Weights of a small mixture-of-experts language model, trained from scratch on English Wikipedia: 14 layers, 96 SwiGLU neurons an expert.
Below are experts of layer 11 (counted from 0) of a mixture-of-experts language model. Rows are named router (the router's row for the expert) and show model dimensions 128-191. Each number is 128 + 32 x the weight over its row's rms, rounded and kept within 0 to 255. Numbers have three digits each.
Before each expert's rows: a language model's description of what the expert responds to; "raises" lists some tokens whose logits its average output raises strongly, later layers aside. This comes from a sample of Wikipedia text that the model never trained on.

# expert 3
Small numbers and scores
raises: " –", " |", "\n", "n"
router:109116153212075127170101103068155076194110161138076176124190131097151156098125124179115116133103130063116096133156108095089121131121136118147088150118170138142127060126139141090102111115169060

# expert 53
Numbers, years and currency
raises: "3", "5", "4", "7", "6", "1"
router:152085107178124167154166108066106109193111129127112129101152101135156126130074224158138162145146134165133104152127100127129181132109138120102127139102081095154113162138107117172102119112123135

# expert 48
Prefixes and taxonomy stems
raises: "o", "om", "ad"
router:169152139172126092064046106123111115104091110170092105148166120145161046112104188188152118130076152103174103187069091069163088167106106148114168099152131126040114124131178154168159110104129111

# expert 13
Learned word stems
raises: "ic", "ical", "y", "y,", "ically", "ic,"
router:124101139155068122146094104070141134126144110132132137152133122076124172086166115156109124187138123158130134109102135174169154121156147094169161095204116113134136094196110093152089140134067155

# expert 49
Non-Latin scripts, unit abbreviations
raises: ",", " ", " (", "-"
router:142101074076150159158096187145119149118120080077137070059088088100113142136099117107171112103231096099127121140069116133203147160147159106073103110133108125132111180155103174168086122096147147

# expert 14
Table headers, line breaks
raises: " |", "\n", " and", ";", " in"
router:115094146153150157134215130157103145138105111135070132158168145113098154105148153137157137157104140060160130093143074099082174177125126116079110116106134179119142130143130131139090116139199098

# expert 60
Table separators, census nouns
raises: " 4", " 5", " 7", " 8", " 3", " 0"
router:148131145088139140117141131191154120149080127117210097135099187118032118130100124128103165179216200102064089173126166146083117149127140130127089116092109150131175101171140138125095072175138160

# expert 51
Mid-word syllables
raises: "che", "é", "he", "on", "am"
router:127079125105141099159134134088096130151115141108141155151147085086128112129071151130129109152127130174111165176106103135142121098096096125134164214064150131167150087096161123189084105183122166

# expert 34
Headings, titles, quotes
raises: "\n", "|", "In", "As", "E", "("
router:118132112137143146143122143160126117145071120146110148151172133119068082087116085069168164109076130174184114157121092103153128166137126159093093139123162153165156125077155124117114145085117084

# expert 62
Prefixes and non-Latin bytes
raises: "p", "in", "en", "on", "ul"
router:129159050105124148050103075115085088175124110115095159123116118128153112137117139173138136160145190176186137115124127174179140111209136116122163118127115075140157135124085072112168160167111170

# expert 47
Mid-word or/ol pieces
raises: "al", "ate", "at", "i", "us"
router:128103199151058091116109134086086129130154139105126119148124096124116137120152151101172132150148093107154156137139136171169176168119121118167099147170090156043153082131151148139164092098085156

# expert 18
Proper-name modifiers
raises: "-", " and", " F"
router:140188125176127135140147172033086104126160170148152055098087127139114118163119133173119173110145122099175095105124126143125151123139104081103123084181082153152143105121121138154108138143131134

# expert 6
Short word-start fragments
raises: "ian", ".", "an"
router:076170077152125098152114103129166153103127086095147165208137132125043148149115117157103156125145036133091050126132136127151127136127113110191157164096138109158140065081156127138138089152146117

# expert 63
Years and ages
raises: "2", "3", "4", "1", "5", "7"
router:120132171162105118118082179097149106173151166156144174135139181087155145097095126099111140171180147137098120092119197074116087136092162119102165125057149035141158209114132100174085170096196118

# expert 39
Sentence-ending punctuation
raises: "\n", " In", " At", " As"
router:141108102144092141130144141114085145138147105124038098110093189149170156190170187089115090066115190085123180159137136113123072146079124129103073114112158212102094093112128069120138103164128120

# expert 57
F and g word starts
raises: "all", "r", "it", "ro", "ra", "ly"
router:116137096137096080137086070155130161053135120094089178142146111174154135131185083096104108168139047144107115148076090122123094099143098108113107117134105153151139115146084131072094174108164083

# expert 24
Nouns and particles ending phrases
raises: " in", " and", " (", ";", " on", " with"
router:143082077107171154148161137151085110147148132134121096070090150143162143163117123144133110125149108132150096156146097118223096153118108138091093227076136158088145118088107134114114136080152089

# expert 7
Name and loanword fragments
raises: "or", "o", "r", "z", "e", "ic"
router:094189140086160071131099128083171104141154099120101207151174132157115123056176150149133138211080071142118077092129128119171112105130174113195144089144090150113111095143168122137060114113137117

# expert 9
Event nouns, un- prefix
raises: " and", " for", ",", "."
router:089099155188094184108153129136081143136081168104144129157127108158170172138119135094114149122104160041118123161181092151166137122118129123154106115127124158154181127159140133072109149094172075

# expert 11
Latinate word-initial stems
raises: "r", "ion", "im", "ent", "om", "or"
router:138105048114075062055121095121105147090113112096125134117076063124147137137138158148111178167156119153162123122118175173146139093146098144142155143062142104097113114110137120147104091113094151

# expert 29
Word-initial re/ex/le pieces
raises: "ist", "ver", "is"
router:164134159135187123122126102145134142147125104146126105142091099129125116155076080082083117095063130162129118107123051114117128122129120103193134143185170128099093083102161161168184152138087105

# expert 36
Coordinates and numeric digits
raises: "10", "35", "44", "13", "11", "30"
router:154102083118155176159145154111203135160157116120125162088148129089124112091138154122153144136168159147091146075160147127111149159108134141068158102114105016191103149113125172150095139192140119

# expert 38
Letter H pieces
raises: "and", "az", "o", "al", "ar", "or"
router:158124143120100212167105173098163159092155215093078122143090161151167116138109125093143076074164132142121105148205124132137175131139161125116114105133096063122121122113162096135115088171112098

# expert 35
Proper-name initial pieces
raises: "u", "o", "ro", "ed", "or", "on"
router:129128088088121147120149165117128108046150113103082154047143079148156070071139130138143126115107114149169189145171125089174165105089155134175118135077159121177034165131124155111116087076097132

# expert 54
Infobox years and labels
raises: "6", "7", "4", "8", "3", "1"
router:079097175173109185075105152106090098122138099081105077117167105077115143131143141140164142112143172126119047157092175092152144070089137122172195077080171082089097119141175136206087183098146109

# expert 21
Given names
raises: "i", "y", "o", "ey"
router:131157152070184075076086076097068119096145135159097199107149156156077127139121121139080157138078164126115108154145126096186149079150132116159188114122132108124121092204084172145140114143082164

# expert 33
B and b starts
raises: "ranch", "onn", "al", "oard", "re", "ern"
router:136116122146138160120144120111070121174051129115095156141097113173104147159117117156075138151100098175136151116189176115155126098163183091117169068156150083123132144128098154148080187194176130

# expert 27
Lowercase word starts
raises: "at", "as", "ig", "an", "os", "e"
router:131130151112135119095141132095115117158153076113111138145101135104116088122124123164125168066187037130163096155137181151166092138168135150117126121172119137061151174097053168085141138110196145

# expert 45
L and l pieces
raises: "ang", "ind", "in", "ap", "ak", "an"
router:099100156106098121129120117150164082100108121102117159144086111156085097120225142137119071118127108124118179104097066117169096132098112132142170112130090122153044083156098151093128139129120169

# expert 19
Word-initial R, L, pl
raises: "ug", "ough", "ang", "ag", "an", "amb"
router:085104128122080073141125074090164133144155150117088171189144105169138171131138149130162108116130092202156170160196083162134118101133074156172153114122174074093135126056115206098141132111116108